config.toml
hidden_act = "swiglu"
positions = "rope"
optimizer = "soap_variant"
learning_rate = 0.00333
beta1 = 0.95
lr_head = 0.00532
schedule = "wsd"
Below are experts of layer 4 (counted from 0) of a mixture-of-experts language model. Rows are named router (the router's row for the expert), gate (a neuron's input weights, with its number), up (a neuron's input weights, with its number) and show model dimensions 256-383. Each number is 128 + 24 x the weight over its row's rms, rounded and kept within 0 to 255. Numbers have three digits each.
Before each expert's rows: "comes after" lists some tokens at least twice as common just before its tokens as in all text; "gets" lists some tokens that make up at least twice as much of what it gets as of all text. This comes from a sample of Wikipedia text that the model never trained on. Tokens count by the router's weight.

# expert 8
comes after: " ", " |", "–", "201", "200", "|"
gets: " ", " (", "1", "2", "3", "6"
router:149146143126103144166119153104116129122125164141148171123121107155104153151122153097125155115107153099109127108156101114124117146132090151130157085128156119136117136154127140123133117090112184124151098124123111160123131136120130144100128145094147148121120157167086131135156156131175091068120124085129122088142172110097122093143157177134116110143132133160099155088151148110156089113097
gate4:112116135130143107111080195138125132103130152111136173105162143124114140132135127137152082138142138165172115125126164093134099130103160114136112142130130156162099143109127119098157102132128148145132164129124113126148141153114150147115107079130139166158082133139128144120129081105119069083145122119118174084148153158106167153096159154144099132144115131106156133143150125090146106097141
up4:137136150128096160141136121123141134123122110173125097159136177145125129134135100117080127072118139141119149122149142138099103119135116119137181132138133157146127140137148124180124153103171134131119114093133122185150144140095108128118134140159132105116088141162159102105139188149143155102139140167122137140107104105110063135130136132105104163129123123133116103095138132144129094122164
gate5:152147142092153141144157112161083144136142136117156137122117149124144114154117095097114132137142117117149131156135138098081141143132099110125139093116139114094135138132099145132058136136116153131164131156158133145129149128103100146109168172118090112117161145160165131120155165153131119151130110156158058110131120092110151123135135132107139128154093106113121185133143110149108126153145
up5:132128117148124144139126147121131126089114127096087130106142095140128126112157151096176134092147160152142152132107140161140106134071167128168158139112159158125099123139152123145140128122106099116125091111126175151147089092127105135143141095142114156167127150120153107119095106109131136160101135113135154075140109148099159128121136114084130159091137137124125089144115129146164094128126
gate6:124113144109132143178145115133080116095138092084142099116150109115101148148111140097093159112142155170144144171118077118113159122144116090137134133098151132114156126114119138100143122084124123123129146144072125116123103123130121066174132098116130125120146129130161149092106137146118124175119117128098126163076128118115129150132088094114124134111097110112160086126158150122077133146149
up6:158122164113131168114175136140159116153110132127141114121147122121154122110126149103123126159119087086089160124123097119116073142066131161149113157114095158122094137099116129155128113170145107141133090088115140116100146166165138145123113151123102162133124122122154112148157140125078139178138128132160159104159127143181131127143181104107138167124155128156145106133164141145106121118116
gate7:114090119134174184123114115104122155099171165124165142133093116121151193176127137164133117130155126090109165122112139095108107122124133149147122121115111139119100143156148144128118117122147122141162067142131151148121168178141148145142167137158125142138079107152107129139148074113162177119149088133151142133087112088106119074064124149148131166120163136125104171143121158146137112147150
up7:114148147115125130180099188120145085175109097140146096160126110145094144126126157138133091128111146137111141112153123162123099130165145147177152090112135101127160199108111179109147120114134087135083156141163155135142109127105145152111143160108136102148148114124104168116159125114125130155135096145086091096121145155128089087120139111131167157109107123123097110131137109119165131144096
gate8:115129084150156105177122087163120099114103145104127156127103086103153106128138140144132164130140113146117135131101122164155143108105096162152173157157136108126105131138116141116125155119157160121123099144125106149117168069113175131146099115135140126160147144144134112148124121086052180120096094093151132173093111152136177103118128138111152132124064117119129163131136130158097131084111
up8:105113153143184130110124173132131110081153106157099088137124142162130141109141123137127136142155130141144159125145157084114147142120146110119103091099155162170097122143133148132095152101121130122118108176107104127187105085147095195134146142128112110149096093140137145141135126144154114155137143130095076113145135112144103133144117118096136087156150129134108167143116129112118084125118
gate9:087126137095135102133121115079103126138131125125159111131091124161107128115102098107107119136136092145109071088076128115156112125127136122103118124148083139156117106119129107124151132109104143119128130122176164143118104155113150140147136162119142136137100123103152121090085161128156144151174087128122124152082141075105121123145151115093100160138093149116161120141131112103124120131126
up9:147140139117135127125175114158082102105125106123128146146147123151150131140112134164085106132126150145103128117127118116212112095125157118162171121150144109125128107125169099144122113102100164167122171154080091166162110153123140126128118106122137114127147104141148119095153134102156127151160119115118137150148120186077168157106132104094140124124125090153119104132154145158122145097119
gate10:160104118163129129103091096090095143115109111081119115189147081124112128104146136122153162153167149095146163124149139126137128138143139098097176119139144168164126132097067129113106113131165166117093075099126121127141156121123118121138113122100158122123102125140107104100165131085126141088132148136079090126122116124137088140104138110173097137136154184183137143137128140097116115145163
up10:127108097090149126120143157075145115159135142078128114098155115179103148187124129151085136134131102150103176118154134142126152155127126131153118139109145145118138118107131125120095114124134133158124127136128176119174155133163167108095149133162110135131092134100142142135128146079176127092100124127116142110152128136099111146113171072169096111161108097124127112129139128143145142127129
gate11:135165095104135098131094094141117121130106143129090108090093148117131104128092129077109117128148147153140122133134112136087131145123128120123094136181165065138134106146143083125155139127170106133151110127140132071124171102134168120114149103132128114133108106143150093074124160068100120158118136098104099113110120093094170151085172107166111124121116144113123109096101175138136137105147
up11:104138133113120165142139164141107075140116081110128119082105117128094092110114145103171131148139140147113094130183138159107170109084115143124124121132151152143103140138137093111121150113137123128088136158126113094142122114113113176163101155120108136117137113139174131097138116178102111140127178121112127130120084145095131144112160126091086112133087148192155146139078128118174120103083
gate12:089130144114118172132131120163148154131104136163148168133128148145135172117131137129113190156149166111109144125103165158129141110104081113125135121099117197130109098172132121105139140101161161158153145180126155114153156113132095141146077086114129149164121168098151132144092144117129190164143162091123141156088130109148102130109108138097131125141142114113138158118162155170135125084127
up12:136141137150119087112097136132097117101130072090111111141094167170129136149155112135155080075140110115144148120138096084108099152138121124129133121183118121105108142116141139145134077138125121129101143066108129161084104103097123143159177108131147142131102120117093131121172172120099114094166114151099150129097148147134178144149155085143103115103132069153115101164094111111142122155118
gate13:120133145126138154121080121148092117095111111146155140118074137121118115093134093126143127147153105138164130147076121171134105147121144110156165110132130176152141107083148101177116081147123084105138144146149114128153142143128073171129111134129142134121153103088136130094137109135106110112142132126162171087149153132101136150124184091113155124123134107123133091119061132122108114131142
up13:122133153131169149169117140147120154141113159146147128111124112107113147110136058125164124112098116112179126162137141130162126130122179160120140128108138126162132127095154108110119099147152150106133094156093121171114121124176106166130142088122144122118106094147131155091128143163141102096130126132113142118098119130130125160138181087103131122163121119135119147152144142136120096142128
gate14:149159131140132096080115113117122142142116126156104128106107158122115175164112180072168096163130141094072144105127096105148086136140111118084127127171153102130112147127150151083111073114156131130140136139137119139152126122112124083074105138153115182146146163113114130126150149168099117131150122111137102140129131147153115136132136148142088135128140137151126140090090092116166144116103
up14:101160131093129202124156123143160101120140151073126101117105125136105115128119141126120143126109137144152137127115139132118120165130138081141136117120103144108139127151147197120124137087099123129148128153142101118080121148122151134190139096137136129130120133139139093105115104167131126117134067116111125140088130090119124163116115145127116132128131110121106107107110150099130088128147
gate15:119131129130128110154121153123143123122096131148088106135137116122119116120170127144147172162118116099116116123109171122158149108137100087145157130106144135133150182134110149168121092109098123089082102134094090135091126108143115126133174121128131115116044102170096139123131113134101187119124132123077162128150097153121132130156097107141120121130072153122173123185116155124104145134114
up15:114117075109089126172112130112122108131132075114088104066140145126131105099155159109141144139131151109138105119154120128145123097125125148119131049131104128144138090135111120144118171147129117098145105166104071119127104072145184080101117116078107106129098167140151160135127133109127109122092130122109078140093154111121142107134134122151139088088103160134089163105128093145109135150104
gate16:185183137119110155143120094087145130147118123152146194117103106141158111128144125126150109160097139144102113128171129152179104131125120114127147107139161149136122131131099160154119038133079153119118112121123168148109120124139098152135146145181114110173137115143134094153135155122124111114151122083108152119148111158114102116095147115125136156189133127153113102130154113114153113122189
up16:135180183084108128126128117131141095138124152124112131113092137120107122098082086104155100154102117151167144147128119108123102134085158108135096099121179122133161122114141099089110111108115115113132086125118122097193107127158151099135101104118118090104157110104145178177107104111193137118137129125144163064138113157123153120138138123137121086130129114122102168163123133140135119150109
gate17:155122149160085117132137133107138133108098099138145133116107174119103056148194113132145122116115100144106160099140110129129111163088153128130130126133136182137175115145133124124121122146105147133167126158127124102129155136165076131135169135146173091168102145174131157151099154138132131141114123111092081126156139139127135126126132120134117149098143107136165104146118121148139146138167
up17:134083129115149181110173130163110145143137171142117114133131076104145162093081129117140143139136150143160104105100143173163140108189107137148123142156140108111133116105119122164160139146128152133119122085096124168153113089129150122107126099103098147145119107156102148107115116104081146104171138117139167125121105163169114151117114139136151102107121152117140122108104176111178143128123
gate18:098093105127120107122087108115138114146098135110141122165098112134159144087098135130100102138128082095163134088103158125108126129159143104126117106121188159148125138136128144102129143112144141152100113153115108117093139112122139139148156097171106108102136073112151118120135167104146102111111106143113111089144154088147111122123148151131130139117136165130138142143118094105102114132144
up18:086116101090113117147090088169146123162097157103153098126082124083118120116096142125117116138121082117102139094109163098112153116149104126106152125160154119121101145108133180109107151142135151131109161116130116085114154142124182151124108149116121142072077113131180117133127163101110137118117101118074123107182098110185128133095134129136140132121123135135142121124133100085093164149159
gate19:100139121111130103124105119131091149131139079164101124104119131142091095117096106121174132144150121109119084166099097128139130105155118126146126104132133103066091094155141131131205132103130100102117117118122106132098119159176126097181121075125117146114104134141130143097134097093127120118139083153139080154121113110082110128137140127127117143167126098120139100119129149131108169095105
up19:123138130121148116147129118173097151122163128135084132132123127128120111122100133125153154150133115159131106136096128143128131131168124128165126120132119121103135128150162121132194109117129109080108140099139101131080147136163122089155121063124084134087092149178107162110115095090133141105141064178104137130111130137105126141144122125127159128150120071149139113112098113139137153099100
gate20:130076116147169119132150154091148094125152112129111084088174102108080111150112147102161129125086156126115156108108122114145126146108116109119105126110130117158155129168154168120135120163133111099092116127116140112084109106140129132143124120112139139125117119138122116126131131154100131097067107138081112121072110148116128151121176100131156108141125115125128128152129122122131167126112
up20:160079102129176119084135095134167137050132130129102138189108123119122175169102095128060106200173092127140139105170181138097130179129099112140104161144126141113093119101166173160139101113142153114145167100157125102110157123134134119131084106097121125143102113099125113136137119107123114159123116084097140149125126150150116137130184151121123102083125115160115134101112093128145162149074
gate21:074086138127158100128099116105136147168084145081153124118104102123137133134124132136177118077142157140159138168087130119094155134092175175100111146097100131146134132108150170164078122140123141150131139174135140158100193109092112150124159169154141118186132130118118110149154071125129116125130106123106109139127142116127164186103155109095102151148087118135129145129148106159124098166123
up21:145126121136121178117140131127100122114187154119127128100139152119131113131116108124079127177156088108093096103149143109170150134162120091170167114140130153106109096168105109078148127112127120101143140103108134125158086126161146108136105081107162108072099103146158147127111157139133130119107167152118153119129104113137095087116148134133144096108150136113111129124113160096134138094113
gate22:137123157120119143102138084137149089083112140094143132083148108116146139175144096139138130123105097164146127136113126181110105138156153120147179130139154119127132161115141143146143120149137128099119100157123141076138138102092128141134107086090117175167123127152143147160132155087151146153163131145131100145103139144125167165140134150093149111148129154163142132150134146174128159123066
up22:125166130124128104130140092141107141124131139106150121095155123081139104170122129128123128144112092107124134117153161136122122148135135100083162126119134134103098137153160123105118110147139129135120124117143134133103141110112124133117140115114070147163134127113156153138106113101134120167152120130159116170166125131146177186109096132117111125098125126128140147165105152146106135148094
gate23:120173220096145133130166074143159115064136094110126157116153091137152107122147118099103142111149108116145131159139097101139099149092104130110143145141140112140138116099151168095105122150144113162117162125086122114094134146081113144114148129161136107168122168100146139105107110119157151138124195159140128149116183138139109130127137104118130112123170109107136117132161147124137148179143
up23:126101166094104127151151136103162156142169134098096130157129122149154107110140106110128119095107124134136159128142124118141111107135106150094123091152119092150111103121109163139104115123149102149170147151110118139135131145081088090102152137137090082138133179117084125171151177175131145128152200142127148131142128144106136108095109102094123105125154125135139153113174142121161117152130
gate24:130121129106154124115171089176100134162119143117101116148138134094134129159122133089099143140177066143123166141113157143109086155146090151139143125181142156138105149117141102145122146161108143101145109143137080131120117119133154128121141135173106145163132153115093163106109131142150127136132148131162071161077083102124117162147129139108094182147132136106143103114148157173108135127110
up24:117124085133089123136109143100114127117124146151126148142152084132105158110149116115117133164136148104106112092085137115149146078089140159139130127129126147108140134154134118139090169140116122112164149088111146109143091105101158151133179126115129155154141176113134086126166168157055164145117110129103130109123136117093132132110109137129113091103119140131115103149166133095132140124135
gate25:090140149130136165160129164161170133116129106149148110073144104120150106104139156105124163142119135123124195094159166130109146160135164134139131137130078088111154130123159135103132107128087107098118150136148143132098136138116128103131147147111157130174117111134112128134137124119139118103166104127140155138135155180109126131136133088139160122149104123086129109127149121137147122113090
up25:188114157135120149153119125132118115157139095166085123177135126157097161130169171162133120138083085090114137106165125140152128123112123107156134130138130130135077120150149144105153149116124121149112124103101097108174109133123114132129161138169109136127109176151137132139096143117100140124148134141112136155183102137110145139151126120106098156148134149158194105127109118145167101116123
gate26:097131101124110119118132084153083124138134140093157107158126110151148140093122155134143114139154114109157131142146144158158128128132124104126123135142123105140166146186126153118115128100075143142151131191142117163132159161149195104104068097151159113126122134128131174150165094157122142123107141128146149102129116159116149116105141171103118116112153064134088129158172167152128113150134
up26:134155145124130109164115120142121107127129181094161140157144114135072115120076130150165143137132118115129106142124078165136122121120144111117093157129153143110131124122101113133127174149128103129112107093167072145114164144147125083110090119154135115103151135147179161172104117117137133154070139116170124149113110149132153163139161120131133134148101115129117103135133102107128140126129
gate27:129108112117121113116130133106190104134104133165128113138139099126099135155156145154177136143122122152135117171114131094127160147102155124140124106110100110100159152174134120143121127109108127139137134146160091158152136127165132135162162140094132139142140136130110152119170125115161156096128165179094119175160124121139111125107092148171136133090147126143121085119111121149152067137133
up27:151131120102111145093148132102186125152125108144132134129133083114094159090166126137147135176176101169156125105109121124128135134126140136156129119112094108140122128188139125117138124088107141133111143097139121123166117106135127130155136106071120130100139140132125169095123078119126146129123165113129117143164161116133135112109138142151132116098125146114132130089147110156160125135106
gate28:164170137157093158128099123139143155137105136126182125145162090132097154104151137103117116116136148159116146113100104103132145143096080104095111069123148129141121159206135127106146114154143111099106134164185157140119145119132081128177114123129135133151166137125114099116141119107128139112142076132104154139131161131103157086082133115106152097143122092132125163113088126111157168140115
up28:126106123132149119117191120135128103140128124084127150123088169101149112164105118142133102139116166098125140116158114135132138142140126124198114215116144150109115079073128086138105128136135179150162111089095069150143117130137155148119163132131092149147106171156110131137120112115113106111102178103179102124181123144089108097128155119123099170147138081149144097144115130115152139148117
gate29:140156137144186106152149120135126127153108118083121171154130141142082176128147148137107095103165095135157135141154140123091137151138158100108157098100178071112177123166181161133141139087138122070115137123145126144094079137107118124146094126133074118127131156155118117149083129147125142135175148145147094148094093128109166080122179141119135125116160172177152088115152156120121085103120
up29:144165109097160111101143134159137127161102121121112133138131129160097153138130138146141088132132122173126152151149165169107159152111165130125165077130141070118170164136145152164183137129111115093145122134127175108108098104124111141131102118143142161132150131142109110116092122150130180134151183147126082121134113112144170116128173140104127141113098131152119136115163117113130134125137
gate30:150118155186141120096081140135169138151080108111138115149133114175102184098141141100086144144084108113125151126158109142122115120110116153139086152106144113137117128153101140116099118131122155109104130110116097104079151162098138140158158147128127126165102137134117129121164127145090130100121141106086144126143117110122103177097142147139119142095169119162110130109121110163109138133135
up30:184146111138122160136152119151131119134148138109149102147155120166072156123166177112111148154121106112108130116146136093133089150125150115140132098136140151094128097124124143110141164148133112132125109123155123171089134152138090137115139131113124084097158086132137097145161127136117141100113115129160086170142139117074100140135136145134115167141111154116149127115157142122076096132192
gate31:106118145074117136141131172111127125141102124144160121122152117132130131133095112127114144143109164101112171139112149118138155106080137107081163206123097124114065132128119114131089133142101133152088141112150080172135144122154114153142172119089114152148119117156142125112124155147124146106142157125135174066101107139126122166111085140153153149148144138106085171122099112141157129106132
up31:139161155136098110134174079119141109093145141120077132081161146132117100093126114132099126133105117126120110123110114126166149133135119165138121105119169097150131130138117145091152100129140098106125132107141144093134120113126118172102073144159107119174161138112093108152142100154142132145083091144122092140105118136140119155161132132169136094100141109135144108146131158129179130113109
gate32:161134106159130127098117158132108104109127148119131135137145117161112152121141164112137136107167118099125146119131131171153148114110144153108160138107159148127118153101086150134119127118137115129112130124193131078130089108159119170101146085114088135156147145156128152092135126159113112157167144127102170112112147123168161147115139106142123139107102132161112126102117166129161088093139
up32:088142153093199148146124079135148158134104144101152161098107129131156155140144174089161131140134135094095107165113099100090110114155083135092113105134104105115159121156143130145152121149135089147171143133088110162112148151124159155135136204126131092127047096094146111124169127112163148110124149143140112123142124138108137097163137168130107110113142116144172130176151117123085123137131
gate33:135122126146109131122097159122146147165123108081135099136139181137106113154115093126082144133134189119122183111113129097150146139130134100163147092108149132144145148115159135086100138124138136134092158109122105179153098115105097119133146201168145147137065130114109099148137139170149092138116137160096140125095094122109121154149105136163117136110141122140163123127105121150132112087112
up33:146135110100138134135171119107140101102096114129160168174153141135108126126145149109172148093137094167104109115116130119113131090111133173150148156130099198112096163145148116114094152137139151176146090121145140126168113129131131118163110114138139157132139128104097137126105132093122145131121123155151162097145145107143104143160141107090132118125160119148130131111113145126142145137112
gate34:126118143139136148135122151116146102096147120115148131097090109135087091150071118134131116130162175112065111124138159131147165135143094128120151153073104138110082133136139151148140118113120146105081095106134158118108123127137168098155177131123154167127107130099091129128157161146125130131110146140113116132109138116115115165144126106126135099083152108159095116093099151153135164090137
up34:133125142172141142093161194096122126140125130126103095107163148169120110117095118104118098097126118143112113083150184131106169133147142134122118132134137118118130098137115126119123090164133127095099144118138100104089094104129126121117140156134121141110148164128120108135114137122135101150146152108133098172142163160126118162149198153147139121113171102134138085161100123120159175103134
gate35:151154116115124106119119100126150119130163110111145115143112104121128153122102168094169108113115111096111137101127136143154139112122150141170142160138070168108143072109120185122129102117137145124128146167139166118103139166126090128154103085172111100133127135111133106088134142108134132176141147160162077096106125119142151112145152128127082143120131135132140132170125131110052178165115
up35:114140115125167132145140174131105135132103130124144146129135124091158170133147121134131136154118126116123148130103140183086083125168176130105138114126143117176129143118109087148115132136098092139123117110121149142121117083161153108115131123050135145115139149122115118159120150170150105109113115106137158151163139191145082147145118148154124105142150124109134112125133152169183106092125
gate36:133147128120121101169139130142108134142094174158092124123112114081142119126074133086173123088143093129132120163138125120156131110117162084109139127161116106157178108126121111146155143146138140081165171125144135079140141142122145146135130115105094161125123149125157122112147128152086152145132108145151102148109055123124109147178119112159121105142152132142161154175107136136099141140064
up36:103140159124132139121096121076165102084131132129149138140144181156105126119200123162099129152120163159117100126109136146085140135123123175136146153124099149101117154153160107104093100098116138184090082138105162144120154134142138115093104150162123073141102134123117165110086128129163098122126181126103147115125180163128127105088087124134158132158135102137132114115120121153154118107185
gate37:155102130161134110093103143146124101079103187113147128137151146168109121107104143160104173178175133141120132114083137125146102129126103142140122126137148134148135153132102145132100115114089124132085093125114137108113121142185132122097165128140133139126158137126073162126166061126152125169122093155115152172130149159137136125155134115138117125096114139166171130176081186136096104127093
up37:147115153146100122170090172131137137134099129122131126115174110095115121110071169128111165106144129095131108152138135092131109114141152183111128128138117172169132120138099127100105123093118087113123165124083167134109096154144105138089160119108105111121142133108110114102129090134146123143097089118118160123086103106151143133135143096128156138137119119158118115138110129126097122127116
gate38:163137126161130158131154116163098180125135099092125152128132167073131143106102153099125140126134126145119098173155136132118116094157140143145162154135143191162129122132100090133152101123118152166093117215157149106161161115153134148094118098153095129107161123169180099181135108165129156132117148151173120126153121147136155086110113116140127107134100130115127123113147156125116122108134
up38:121147115141109168118141133100102153119091125098146102117110153080141111122126168112152166134141157144144130151116115139113138094140072107087116117138127112143169072163121136168109146160121114112120104151111106135161151141131106148119162095109120126192112114138123080124124149145129111127145108126139151145140150120146135155159190114143127130108146089149150140117118107097128120132115
gate39:131130121087135102099121129111090158080106132128160160116105130133126093096131167156099145134162128078135111158156106109113117133098112115157119153068093122141090152165149087147123142150172145101152163177106058096086131122170136125118119087099131142122142125104140134111120133143154110125170102150163091152095116090138088155128117117102118149125102143121112103145134163114132162134138
up39:114127111167104158100128108125155103141134136107116100165136140122126128154079098111127139141129147129105112104158138099088126103151094123092161105154128115136115096144139125137121167118073120149125143070111141138169106101134128095144137169124141126113080174127087159148153111155098122107080135113064137134184126152118157082144154143146124109120126157091132135147130122139132094110120
gate40:149159137116144083139120172159152116133091140157094088127107108140128143147128105126069125118115148140100110102150113153139082178138128147114134119145174116103118125133136113115139149142092179197194127154180091104130137105125133097087151169145095096151099123116125108129106133165088095137129152145147083124142163066130117127135138126141154112121168088152104132161147090182142079115134
up40:081085118144108139072104077066158106117149146133118169125121153141097108109090123111176117114141123088143167136127150124141139103094111142134109165112082143143094109136117112104167110093129084131082120114163146132110106150128105126143124117114109132111164096107078130112128138130133137130155093118123131160103098184093141137120111101145099144145127115098160113081154134095093145179103
gate41:153128123143116183130132153167134126098109113106141120114150138140088114116138087162112149146137114151132132129160153134131130165156163133161146177143171139142143117149116135132122129128131074136129146111126135125114146130121092128112121140178150105116156129163095120162127103136089161130098130145091134151111124127082146125122113124169172143130118150125094115141121123139154062169165
up41:138125119061160109099128136101126138134122109142145117087151131118105168070106141139114074141128098137124113134138133115128102163124132139135146150125142160112126135206132090149130128127147147089150152152104164154116138130106129095121116119121176116162174107135109101098087097108151127127154131191131097120140139113132077104137106108127134112107149163118130138109145131084142130152117
gate42:149155159154101123133130075118137101109167129136105117139111149133172106151161104128164143114135115118088106138150124123166082132115122178125143100110185147156116128131124102127143087099150138167127134118140158137139133139102171133092166130151116163105152144113142080134152197142155164100117151085130078139134136135123152064136139132119127109115117090147163129139152117120125076105081
up42:111137161138118112093153097117122140123093095128106120158143135159064127174099167115104114124169159121077108104155165139103110145089116138107151136123151155119125098168112141126129090106139116137101127109118098092114134127125155131141126091117111156122150173137118127118113111090149156114132146075112102134177134092107146134137146123130109106119134117096122117140130157109125102117073
gate43:148113079081151159088118079169045123145149083134150138127143088140084145111173108131107135127167123101098184117140139179141117119137126104182138135131113116140124131112094153150097102146140090110125118123126108105118138115143071164126114132136098165111102152140140125096108130117141170113157145071146112124106161113119115136136078116154119185138132139153150145108141124118161131149088
up43:158155110094138143082107119103078116122152109136124127148126144126087168120150116131113096163122112145148150144149135190150130111117061098140144149140127114116172096113142105123078089124140132120152143092148114162114126102135101142127129170134067183164148193127115115108136166126131121092149144134176143126125138123128107148113138149152094150157146148140138143100144099100147153132139
gate44:160158141095115072149174139155138132110122107115158131125136133133137109153094146159129134114134162105093116100103117179111138158114137146154158130169186149121096156190135124115111135092089146157132118116170151109137112163160128096141149155154116121144156152119127139118164128138127132143109135142124127124114148152133103098093158121071131122125098134123112105149129086114177129104135
up44:104091133126125146115113109110124108135090134142147117144117083078151151112115095155138124141125117157132150112131121153115129094109132168127129124142108112123122115121127091162132131123177106112161151107118147107167148118144109167158104106143133090119134078115125136129121156123117086081149114128126169160130111103128131121110096124117097090149142138115121118123108146148167117079134
gate45:101143130137153134085140099192086160141133123146097137148141134091140118119154109117169141144168115128166131149135134136146159175125109139156123142121111089129104165114157127092140091067121171118103093145153109166131120120135141119170151097194157097132102144120138136118102144129120118129161103103119098134122088141090109130122112120128139172098124153101084146133124107114102149155108
up45:160088124104096172111105090115161093145127159099157122136103083104129127122100137108150134114079155156083157083119122149136114062154164149149143104114096172123081078124121124112112132133106110174128142089141193102147153153136131140102158152118119148084133115106120131157148110148150138123117125149177122151126146081126126088157166102121115122168177083118156126103148113129195137093152
gate46:161158106113144137124107099167147136105134086092116115137086130162113121105122124148104124120089172129097128124117139117135115164125094091129104091114119098114131156179141125152106157105131139094098126136100112146144140126129177110142153139131127108131148117112157110140181115172149115105116117134096146135110086101097111144208124112163126141124119150126138090129117156127163113146090
up46:097081135161099126133171167120109148143110113128099128140159148090163072099134104104131141139163108115117120130101146133169152143140099134152129166151168135066128147167085111089133142112097133142120119138112146114152139101132092088143098139150129156163122120119144142111107093132151122164090154130143123135141144174154101136110094141148140126105178122147088112112132094134102141120131
gate47:110137132146172058112158085147168160140103117116129144072098095091132140132130182117134112138143145139112093172136110164149119102125139136087170145084127088144136105130105156135130109135155102153108135110135126115154111114120134118109115166129156088116113122124153131075159108134141126115105114127109114125121163139108132131105132113138139136124108107136160140100139143133087146113108
up47:148132152129165074131145142163154135117118148111148115103163129116129084122076173127106106129127131152110124136121153112150097124125137101113166137114146136129126108168105151136153143089137109091127142114149110151126124091120166099106161155132116068123123130141107181062127115152144140161133136110111149166089141135144154119090125133154180112137111137112158082121119119117098137119105
gate48:183109116084149130175093144128131087192097168136144126124109133178115162136051124148114161077113148103092118152175116143138130099118150091111139125142180132086140134163133113166137136122136098138135133087123118089161123120129176150084121150139157130152133113131091160088136096137112128112125089145144148161100096142127099136140166102161170135141106170158102111111144125124156085141148
up48:166100087115142128146142126119128051142146116140149127139125092130144123142108138120105134064138126083073097114180130125161126114116109099135174114126166087143109134134151120143152094143144113081145101076100117145165131141136140139093128161138083093148074159085167095127064095150100103107094134135110121162123137098110135084142111085163139109106079112114112099158135081132167115164148
gate49:128130122113117121129145110171190177113169130107177141161107165138153117156130138142093173136149146130127181102123134162135103155148115149123155120133171126126171125132091169145106129136173077127161157134114153114112133128133130096125140177122145111157151138121143128162133107158207177099147150123128067133166112139112132146124097160113091169145089112146107158134136184138122063106136
up49:092146093150111093149088132117136122130138120129114097126116123119112164108114127164157143140083151117127150114166141132098124128141154083092140125121128153121077189137120097139149126128109146151079124088106119130122132128120149129122127099133146154088122124140096118117090142093095100142103156102110115164099131106163132129135155132128089130108136158117154095142097102112160165165160
gate50:093141125108104156199127122152101152109154124099111143123139104143129079131101195093143107123117130151154070139112127117139138131109163138122130107160126114137111170158129133083093167145128122158162111145099131154134145134051139107114134106114114164130180162114174143142164130110087187120105152142125114123120133145179134117131140141119127143107093122141098147134118115122131165141136
up50:145132118138131181117121101130138133098118137097101139125166125129160146130135113159131140109174129138116129183156140147117085133106103119156166146102157128142144127166107067086100096120166102113110133104104104137099160113107145092119133107126107116167107097129159104173132149108130140127067120131168108139165094128104150140121085146141092125132107102134120124086172083166155139133131
gate51:108155165133115125145127123116111081121123141126166149130090150150130094148178140127151181121120114166049134084142094088118104141120081159142152145129131119150152118113116120116129114119129151130118107124143082128139139133105136106147121189151114145158101135112121155127121084108136155111119082112137096144141115116127152148099136109100134125113119083107166091103124129131124088113121
up51:140074124111112112125102129118097178149102089121123081142116101120153143143150147134161116126195138100159128144088118148137160201087141142103136120102141133097133091153128128118186140088129094125149151110106099117100098147154168111101128093091120123133134118130126142109109125167137129101121115182152159079166137158147112143132121110088122146139146140085084135102126126132099142142090
gate52:126105117154127104134131146118077106120114133110141141140174149119137094168112151089104133160150142107158090146155175132165141167121118109140217111100149129129152103080155142135080120102144109132117154180093169110161130076098160133162133144124118116142138113154140146114139128111132131131134108126125115125104191118135153128116161170096109069143148145099114121125123099128129107115148
up52:151140147090159162149170111103137144162128124118112156179099123117099130129169079156159143107124126121128161128145096139122152123100089128112106164160076078079105156116119111117143126089167145155119136104124144144116153168122133144161147087137117168115117129173086099119105128132150148139134141128138160148177126145140121131118215145147148146114135122111173132090141089105135152116147
gate53:174106138064137135176124136101126144106109140132118112144179173173184140127156154120082123138149145125132104125121164124118138139087104140135120163167122143129140156122140159122165112156166135110131154137089093115132109133112162146085189191100137132140124101124159151133121170120128081151152111143130090102096126154117106125102121156100114093160120153161154122123102126133126096135132
up53:154141114120108164107103102111087106116151119126127086116140127160127112114137102131125141130089139144126129127137122151123154122128086134154127111153110094129158185102126125175139124121117118110107159098119189144141142129152124168115174130092123103086175158149107139137116083132118107132101095156137112148154133142112109120129115079134111153136144156180148132157122106130157125126136
gate54:132154153107148166166093107153148153123075155153140114105137134131132153116121093166115118088118123143086112140115149144128121128107140172143128114118098164131144147104161132151155131109083110129124105102110141131115061148116131141126138139131144129118090084091138125136141098136124115159140121104141143107111116154139132200139159182137120124130116063107128142096128145129106103131114
up54:141092087118137080109151105105157156108146124132147141169110111145157140157110134138117108124123136102138132128129123077135124120095105102153135105122155106141104104161128154125140131115097140156118176117094105093100123099160139089124143101106144111132127172106124101108113140122093117104116107165143082152142107102120121068151100137160118130092150153129142073154140104132096132166131
gate55:118137109142143098082168123094103149153066089079160167083136143096114113140117112115147128125098133112207141135119106104121135109144106098128153136127125141156129132126116079145122169182103151119118138106106104132069118124143151136114115151133089157132160130100088137125122113121148111134142134122135118094099147181107144150125153165142131152091178127125068100092161126156120107164131
up55:124140162114106167132095126100138143150124112105128128131132126163122114130124138134172130111116113080120144107132119127152134189108091161122150077105099110131084111121135115124104080134103118095111114113112130138127195115163137141155117083133162115128182103120153101128089160161116107126137150193092118121135101172087091118113129196161154125147122089143109167136157088144145158128141
gate56:135125108162143126132130118151138171115117112119136155163145124155119120111121153118136137142084117148087114104092129105164156123120141118125115124150116115105159095143130138110102135170131183150150112133117188156066118105118116104115169115127130076170088118104148129146113176115142136148176133121138132129143123133128133078125100159151153115153091127094104133171127109163107135087130
up56:101130091115147128112108107174082082146123164145126099112174121079126158115115131114151132168114137127127106119153115160089128113134153138163128127157140098110132129119107140161156124145101108126135088114151099110101144186098136148167159116093110136083134161153133114103107126103115104101111107088125156094129130124130110097137125128105102123104093133099151089134146129105118105166151
gate57:151076091142117183097130126150098083154139095143122125115142160195092120130145182114159117120134160140145179118140134149136151113133136113157137156169126120143170108143139117136144113169117107153128121109082065094145155091123084153104117144164109109100128130129163113137129108123132136134160119129148121121150124055096135087138099133152122125126121173127147147113141100113132122139120
up57:130048085113144181074129102152130089135144105140137134117172158192128143111145153119159103154126155149137157113126123101116130117135121114148145111132148097154174130154082132136106115167127083178105149080133096116117147084084094114153133135138115107075150128110147097143131112138089152156163124122138102125129105122102110124123126122159101127144112168126165106134145136067105123123118